From a checkpoint of a small mixture-of-experts model trained on Wikipedia.
Training: a variant of SOAP for the experts, 747M tokens.
Below are experts of layer 6 (counted from 0) of a mixture-of-experts language model. Rows are named router (the router's row for the expert) and show model dimensions 128-191. Each number is 128 + 32 x the weight over its row's rms, rounded and kept within 0 to 255.
After each expert's rows: a language model's description of what the expert responds to. This comes from a sample of Wikipedia text that the model never trained on.

# expert 3
router [ 96 133 110 128  45 112 143  85 136 132  66 170 109 124 196 125 157 156 178 164 183 101 165 166 211  87  87 116 142 130  76 144  76 103 118 130 141 126 125 135 122 129 107 177  98 118  90  70 125 149 162 121 129 157 118 128 142 107 104 161 154 103 127 179]
Mid-word verb stems. Middle word pieces of Latinate verbs and nouns after prefixes, often before -ation or -ing, such as develop, ract in contractor, negoti-ate.

# expert 10
router [129 112 163 125 123 138 123  71 133  94 131  91 106  86 157 173 105 140 132 114  98 112 138 119 195 136 124 127 127  97 102 118 164 136 118  80 116 118 191 102 112 159 113 147 166 134 128 116 115 146 102 189 176 181  90 139 183 140 124  81 168 125 124 130]
List and table separators. Colons after field labels in infobox lists (Language:, Colors:), plus semicolons, pipes, commas and dashes separating table or list entries.

# expert 25
router [135 110 134 150 117 148 201 164 107 108 119 154 137 137 146 142 126  68 141 114 194  57 145 113 158 117 109 115 126 105 131 161  60  83  98 136 142  52 139  99 135 123 132 117 115 134 190 174 106 113 147 113 118 146  97  85 192 101 125 121 129 162 141 137]
Year and number starts. Spaces, hyphens and first digit pieces before numbers, especially century prefixes 19 and 20 of years, plus designations like I-95, B-17.

# expert 6
router [128 115  51 135 137 183 168 154 136 150 136 143 107 103 131 166 139 179 134 102 140  97 134 174 132 161  77 140 123 114 130 160 109 164 152 118 164 137 116 112 130 167 175 161 181 150 147 141 123 107 104  99 129  87  62  60 119 136 113  85 156 101  25 165]
Table cell separators. Pipe separators between numeric cells in election, census and climate tables, plus month names in dates like July, October.

# expert 61
router [ 91 108 159 144 136 146 206 166 144  86 135 119 155  86 141 144 125 138 118 105  89 107 143 131 144  73 122 117  52  96 134 130  69 168 100 168 124  70 114  94 153 104  90 167 203 133 181 133 120  99 116 117 126  99  85 135 146  94 103 147 113  88 112 119]
Statistics digits and counts. Final digits of figures, scores and percentages in statistics or tables, the % sign, million, and group nouns like people, men, women.

# expert 37
router [141 132  98 125 129 111 118  68 198 185 140  90 160 108 204 176  95  90  48 103 145 140 154 208 146  80 132 108 144 121 119 105 168 131 106 150 129 142 187 119 165 105 106  89 159 176 123  88 106 144 110 143 105 131  79  85 114 122 141 143 142 111  81 132]
Coordinates and list-data punctuation. Symbols and digits inside structured data: degree, minute and second marks of coordinates, decimal points, year ranges, colons after field labels.

# expert 5
router [ 95  97 154 132 115 152 142 131 115 139 127 152  56 158 155 170 117 160 166 116 176 102 186 115 167 107 135 128 133 130  69 152 116 178 170 124 141 137 129 121 119 108 117 152  92  74 143 161  74 113  99 121 161  99 146  38  91 125 130 130 179 134  75  51]
Foreign name initials. Capital-letter first pieces of foreign personal and place names, often Slavic or East Asian, such as Iz(hevsk), Ts(ar), V(italiy), Z.

# expert 36
router [148 111 133 162 120 185 138 108 124  61 181 105 134  52 176 131 186 178  82  72 166  90 168 148 136  80 113 120 121 135 126 163 147 127 142  77 110 157  95 146 124 108 114 107 173 135 125 203  94 114  83 112 147 121 109 126 164  75 104 114 141 125 128 155]
Noun stems before suffixes. Noun stems and middle pieces awaiting a suffix, often in car and engineering text: water-c(ool)ed, car, Rock, (rib)osomal, (aut)ofocus.

# expert 16
router [109  78 123 142  78 188 184 150 141 142 161 107  75 159 172 108  90 161 161  68 180  84 133 101 170 116 180  81  88 139  85 195 136 158 167 113 102  86 141 138  63 117 112 137 119 128 116  78 112 155 169 100 174 129 149 155 148 139 129  83 170  93 117  97]
Name-initial capitals. First capital letter or piece of a name or rare word, especially genus/species names and list items, such as Cat(arete), Ren(o), Mut(ant).

# expert 49
router [144  83  73  77 138 125 156  76 108 104  97 118  95 139 164 140 108 113 128  75 133 137 117 131  99 149 141 108 121 177 137 167  93 157 100  81 183 133 172 114 125 142 135 143 159 133 123 135 116 108 138 121 204 115  71 174 165 126 126 133  98 165 108 174]
Song titles and exotic bytes. First-person and second-person words in quoted song titles (I, You, My, Love, 'll) and raw byte pieces of Korean or accented text.

# expert 33
router [137  77 139 121 149 164 138 120  66 117  73 137 114 159 161 149 171 131  85 104  88 118 182 132  58 177  58 109  59 143 126 123  92 123 136  86 101  66 166 146 125 171  94 151 160  89 139  83 133 126 108 149 127 104 135 116 206 124  91 101 160 139 111  83]
Sentence-final object nouns. Object pronouns and plural nouns ending a clause before a period or comma, such as him, them, games, students, countries.

# expert 47
router [124 104 107 194 111 172 133 112 156 148  79 143 104 164 165 116 146 141 178 195  78  91 163 168 179 135 102 138  53 173  86 136 100 120 115 157  84  92 173 140 170  53 148 116 132 125 145  73  77 166 125 136 108 127  95 137 144  76  96 113  90 197 109 138]
Plural and suffix endings. Word-final suffix pieces, especially plural -s, -es, -ions, -ations, -ings, as in Act(s), document(s), tr(aces).

# expert 13
router [164 112 158 149 110  97 151 142 157 164 128 135 137  16 177 116 125  89 112 116 144 113 166 167  84 135 123 130 123 211  95 162 141 120 182 132 146 191 220  66 141 104 111 141 122 124 180 135  93 132 155 143 130 112 116 147 143  62  66 125 190 165 128 124]
Line-start bullets, quantifiers. Hyphen bullets opening infobox or list lines (- Developer:, - Capacity:), plus words like various, several, along, and prose function words.

# expert 54
router [ 90  75 148 198  95 127 156  89 124  94  97  96 138  96 134  93 137 189  83  76 105  73 146  88 117 172 136 131 130 178 105 147  86 145  71 113  91 151 142 141 143 147 134 141 141 145 132  96 121  89 102 207 120 121 136 137 119 155 121 137 122 163 134 176]
Word-ending suffixes in titles. Final suffix pieces ending a word, often inside quoted titles or before a closing quote or bracket: -ity, -ization, -ship, -ings.

# expert 9
router [ 87 140 115  85 153 112 139 113 124 145 148 131 110 125 120 133 169 158  87  58 127 133 102 121 141 115 104  99  70 126  74 125 131 238 153 118  92 145 156 127  71 177 109 138 129  59 135  87 129 134 129 197 128 116 136 154 116 168 143 120 128 136 121  71]
Place and sports names. Place names and competition or club words in sports and geography lists or tables, such as Tampa Bay, World Cup, California, football.

# expert 0
router [122 129 168 139 127 134 131 154 159  91  78 112 127 126 183 156 123 112 171 129 102 148 128 111 170  81  92  86  91 144 137 128 132 129 106  38  94 174 143  54 145 106  61 163 141  88 130 137  94 129 117 146 157 134 143 149 151 154 120 105 175 123 107 130]
Coordinating conjunctions. Connectives linking clauses or items, mostly after a comma, such as and, but, or, however, while, also, though.

# expert 53
router [156 136 121 109 120 204 164 127 173  85 147 174  50 144 139 146 125 193 104 119 189 105 164 125 101 148 126 123 132 169  82 157 150 128 110  91 105 109 173  97 117  68 111 153 142  60 157 115 118  65 127 153 210  92 115  98 118 144 115 123 110 176  54 128]
Table delimiters, closing punctuation. Table pipes, closing parentheses, semicolons and commas in sports tables and citations, e.g. KO (punches), Ewing (25).

# expert 4
router [143  79 106  91 108 122 111 142 190 164  57  93 145  84 194 121 115 110 180 118 101 142 157 124 141 162 115 115 139 120 159 109  75 110 132 114 102 117 181 169  32 165  88 113 132 165 159 171 126 103 153 108 186 127  53 133 131  93  97  82 135 155  77 130]
Short name-syllable pieces. Short syllable fragments inside proper names and foreign words, often capitalized onsets like De, Le, Lou, Nova, or pieces like T-ro-op, Ret-ro, May-o.

# expert 17
router [137 137 112 148 140 173 168 132 159 133 136 140 111 116 162 119 136 128 147 123 108 134 164 109 212 141 125  95  76 151 103 148 111 132 112 161 146 123 152  90 131 120 150 143 176 112 160 101  81 100 143 115 154  92  99 184 129 126  94  78 105 141 105  95]
Numbers and years. Numerals and number words, especially the century part of years like 20(12), 19(95), plus counts, table scores and five, eight.

# expert 50
router [103  83  93 106 148 126 148  96 142 189  73 109  96  42 123 154 113  87 143 143 109  74 149 132 150  94 113 103 148 129 115 116 150  95 123 121 169  93 153 121 134 124 103 146 140  60  91 114  80 152 122 197 198  65 130  31 124  70  98  88 190 179  79 102]
Infobox and list punctuation. Colons, dashes and = marks opening infobox fields, list entries and page titles, plus linking words like by, of, titled.

# expert 55
router [168 143 136 162 164 136 119 135 157 166 136 172  87 155 104 103 124 115 151  92 137 154 178 129 160 173 124 111 137 148 110 176 127 144 163 139 129 163 171 167  95 114 159 139 144 165 130 129 106  17 133  83 146 130 112  58 115 121  70 122  75 137 113 144]
Month-based dates. Month names and the tokens right after them in dates, such as On, the day number, the year, or of in August of 1131.

# expert 57
router [105 108 100 115  97 166 186 110 160 129 147 109 135 157 104 147 157 176 137 108 157 128 156 117  90 186 118  89 135 176 128 198 130 170 174 137 156 119 159  84  87  97 134 147 135  86 145 138  87 132 165 173 106 134 138  77 122 133 124  63 161 143  86 140]
Table column separators. Pipe separators between table header cells and entries, plus infobox dashes and colons, such as Year | Title | Role.

# expert 28
router [113 111 133 141 133 141 144 109 130 165 141 161  54  99 144 113 143 170 158 184  99 105 118 196 173 118 110  93 162 184 133 145 100 104  91 145 106  93 111 147 107 125 153 134 174  72 126 114 100  72 134 173 134 110 120  88 202 160 104 134  99 193 116 129]
Prepositions and connectives. Prepositions such as of, for, on, in, plus sentence-opening Following, Despite, After, and word endings like -ing in "Regarding".

# expert 7
router [108  96  51 105 162 127 158 105 142 130 103 117 126 146 136 122 191 144  76 130 133 122 128 140 116 142  68  57  73 125 164 145 136 172 127 125 155 159 195 172 128 152 143 104 145 117 114  82 101  76 111 160 159  93 148 158 162 123 102  89  92 124 123 118]
Institution and publication names. Final head nouns of proper names for organizations, events and publications, such as Cup, Records, Festival, Rolling Stone, Entertainment Weekly.

# expert 38
router [128 131  80 211 119 136 155 126 112 124 155 138  52 127 144 147  93 147 134  71 133  51 128 142 113 136 138 146 145 133 119 132 142 151  60 115 179  77 127 121  36 111 134 150 151 111 195 111 131  90 137 151 101 153 129 128 136 105 123 131 115 157 105 105]
Verbs in narrative prose. Main and auxiliary verbs after a subject in biographical or historical prose, such as had, began, moved, announced, remarked, stayed.

# expert 31
router [152 116  67 101 144  91 170 129 145 115 114  88 135 126 133 156 139 170 137  27 112 102 137 146 185  97  90  80 127 122 156 125 161 125  45 117 160 141 125 146 146 110 117 141 233 131 210 104  87 104 170 121 140 105 142  83 143 120  78  98 103 129 141 115]
Music release metadata. Discography and album-article words and cells, such as album, Label, Released, Genre, chart, plus review-table Star ratings and parentheses before featuring credits.

# expert 14
router [ 80 122 127 192 135 113 160 126 131 135 116 135 147 151 105 151 157 152 135 120 213 118 152 153 122 183 146 135  56 186  94 138  99 125 126 102 164 101 150 138 138 122 115 211 158 143 106 114 100 138  95 176 180 112 118 135 133 149 103 123 142 128 111 148]
Year and date numbers. Number pieces in dates and tables, especially century digits of years (18 in 1890, 19, 20), plus football position codes.

# expert 60
router [ 98  67  98 126 111 164 145 139 144 172 124 168  75 147 162 136 103 125 103 109 182 110 161  84 130 127 122 138 138 156 134 148  99 152  94 119 135 145 135  65 103 107  66 107  88  96 151 120 143  86 159 197 169 104 107  77 161  81 122 112 114 191 110  75]
Geographic units and names. Pieces in geographic and measurement text: km, sq, United, New, South, commas in numbers, and pieces of place names.

# expert 62
router [ 85 120  96 151 143 152 160 116 141  88 121 131  91 132 177 169 182 130 120 120  72 129 178 141 112 133 135  97 104 149 115 183  79 129 157  89 110  70 166  94 121  99  50 137 201 124 142 135 109 135 141 145 116  88 153 107 146 117  60 153  95 148 124 144]
Sentence subjects and commas. Commas and subject pronouns starting clauses in narrative prose (he, she, they, It), plus final pieces of people's names before verbs.

# expert 35
router [141  90 119 125 150 212 170  98 156 106 106 147 136 130 148 183 184 117  80 149 193 147 144 136  88 110 122 101  91 101 121 188 120 101 122 150 106 138 138 101  58 117  54 138 137 128 176 132  76  87 130 106 168 114 119 134 117 121 106 132 119 134 146 128]
Commas, auxiliaries, connectives. Commas and the word after a subject in narrative, such as was, would, to, and, e.g. She was refloated.

# expert 22
router [118 142 151 193  69 152 186 142 129  80 100 136 135 146 130 105  87 134 151  96 183 111 146 113 136 147 100 112 149 211  46 157 128 108 130  93 124  73 139 135 136 128 112 127 205 119 138 120 124 135 139 128 141 163  85 146 159 130  88 108 100 216 119 109]
Line breaks after entries. Line breaks ending list items, table rows, headings and LaTeX formulas, plus double breaks before section headings like ==Notes==.

# expert 24
router [109 132  99 180 100 139 130  65 107 153  85 182 123 130 152 126 203 197 225 116 144  75 138 170 150 111 153 120 113 133 136 128  88  98  80 138 136 111 108  62 102  47 156 127 160 116 136  94 115 114 171 180 138 128 113 117 143 135 128  94 145 166 126 122]
Prepositions after nouns. Prepositions, mostly of, in, for, on, after nouns like member, part, location, north: member of, during, operated by.

# expert 12
router [147 133  91 130  70 140 156  75 124 149 150 112  85  76 165 134 188 125 144 148 173 144 185 149 163  80  27 124 112 146 106 143 112  90 139  56 134 129 101 135 112 120 136 140 131 135  96 157 131  71 188 131 178 162 132  94 141 108 141 133 136 115 128 145]
Short mid-word fragments. Two- or three-letter word pieces, often vowel plus consonant, right after a word's first letters: ar(son), Cust(oms), t(und)ra, Bur(lington).

# expert 27
router [128 146 109 170 103 168 165 116 185  88 155  73  98 176 127 139  98 179 191 114 107  89 131 106 141  65 115 102 163 170  90 164  95 104 129  24 148  99 110 120  79  87  76 184 187  83 129 150 154 142 116 168  93 104  80 151 119 152 131 128 173 162 100 107]
Conjunctions and function words. Conjunctions, prepositions and auxiliaries in running prose, such as if, although, with, without, did, plus some table headers like D | L.

# expert 58
router [121 123  77  86 103 176 125 127 131 123 107 142  79 119 104 174  94 153 100  61 146 136 163 138 181 171 127  83  75 129 169 149 131 102  58  43 146 120 117  74 138 138 121 161 126 106 191 100 138 153 103 159 111 119 126 137 152 100 125  36 145 106 127 126]
Adjectives and nouns after determiners. Ordinals and modifiers right after the, a or his, such as first, second, final, main, national, head, general.

# expert 23
router [ 86 116  49 198 144 210 132 130 125 161 154 134 128 146 172 142 124 124 158 101 168  79 167 192 111  96  77 128 155 155 103 130 110  88  61 116 105  76 132 124  93 158 134 111 151 154 138 166 123 134 125 112 131 108  82 124 184  97 152 140  86 145 116 123]
Content verbs and nouns. Common verbs and nouns in running prose, such as used, built, set, led, sold, plus mid-word pieces like convert(ible), mark(er).

# expert 26
router [136 126 144 143 106 153 180 135 155 127 141 125 119 106 185 136 152 133  98 153 180 162 184 188 163 146  92 108 126 164 142 175 147 101 151 116 175 136 123 186 120 115  79 124 123  70 157 103  40 100 151 103 135 111 138  45 143 135 145 111 109 112 131  71]
Spaces and opening brackets. Opening parentheses, bare spaces and dashes placed before numbers, years, dates or glosses, as in (1815) and June 27.

# expert 19
router [107 103 117 163 113 138 206  99 151 180 139 149  81  69 132 177 170 152 121 126  92  97 119 122 173 120  70  77 137 107 110 149 168 111  77 107  90 160 114  86 137 151  97 149 175 118 129 108  99 120 142 204 150 124  53  91  97 135  81 123 192 124  93  48]
Table and roster connectors. Separators and prepositions joining table cells and list entries, such as from in on-loan rosters, pipes, and country codes like ENG, ITA.

# expert 56
router [ 90  92  92 155 124 114 165 116 109  84  57  88 156 155 171 171 155 138  93 100 110  88 166 116 118 213  94 108 106 147 108 178 149 151 171  87  92  75 113 108 137 116 106 136 157 112  98 118  88 114 128 159 127 118 136 141 113 133 146 108 153 145 131 142]
Name-ending word pieces. Final pieces and head nouns of proper names and taxa, such as -idae, School, Airport, River, Mosque, Hotel.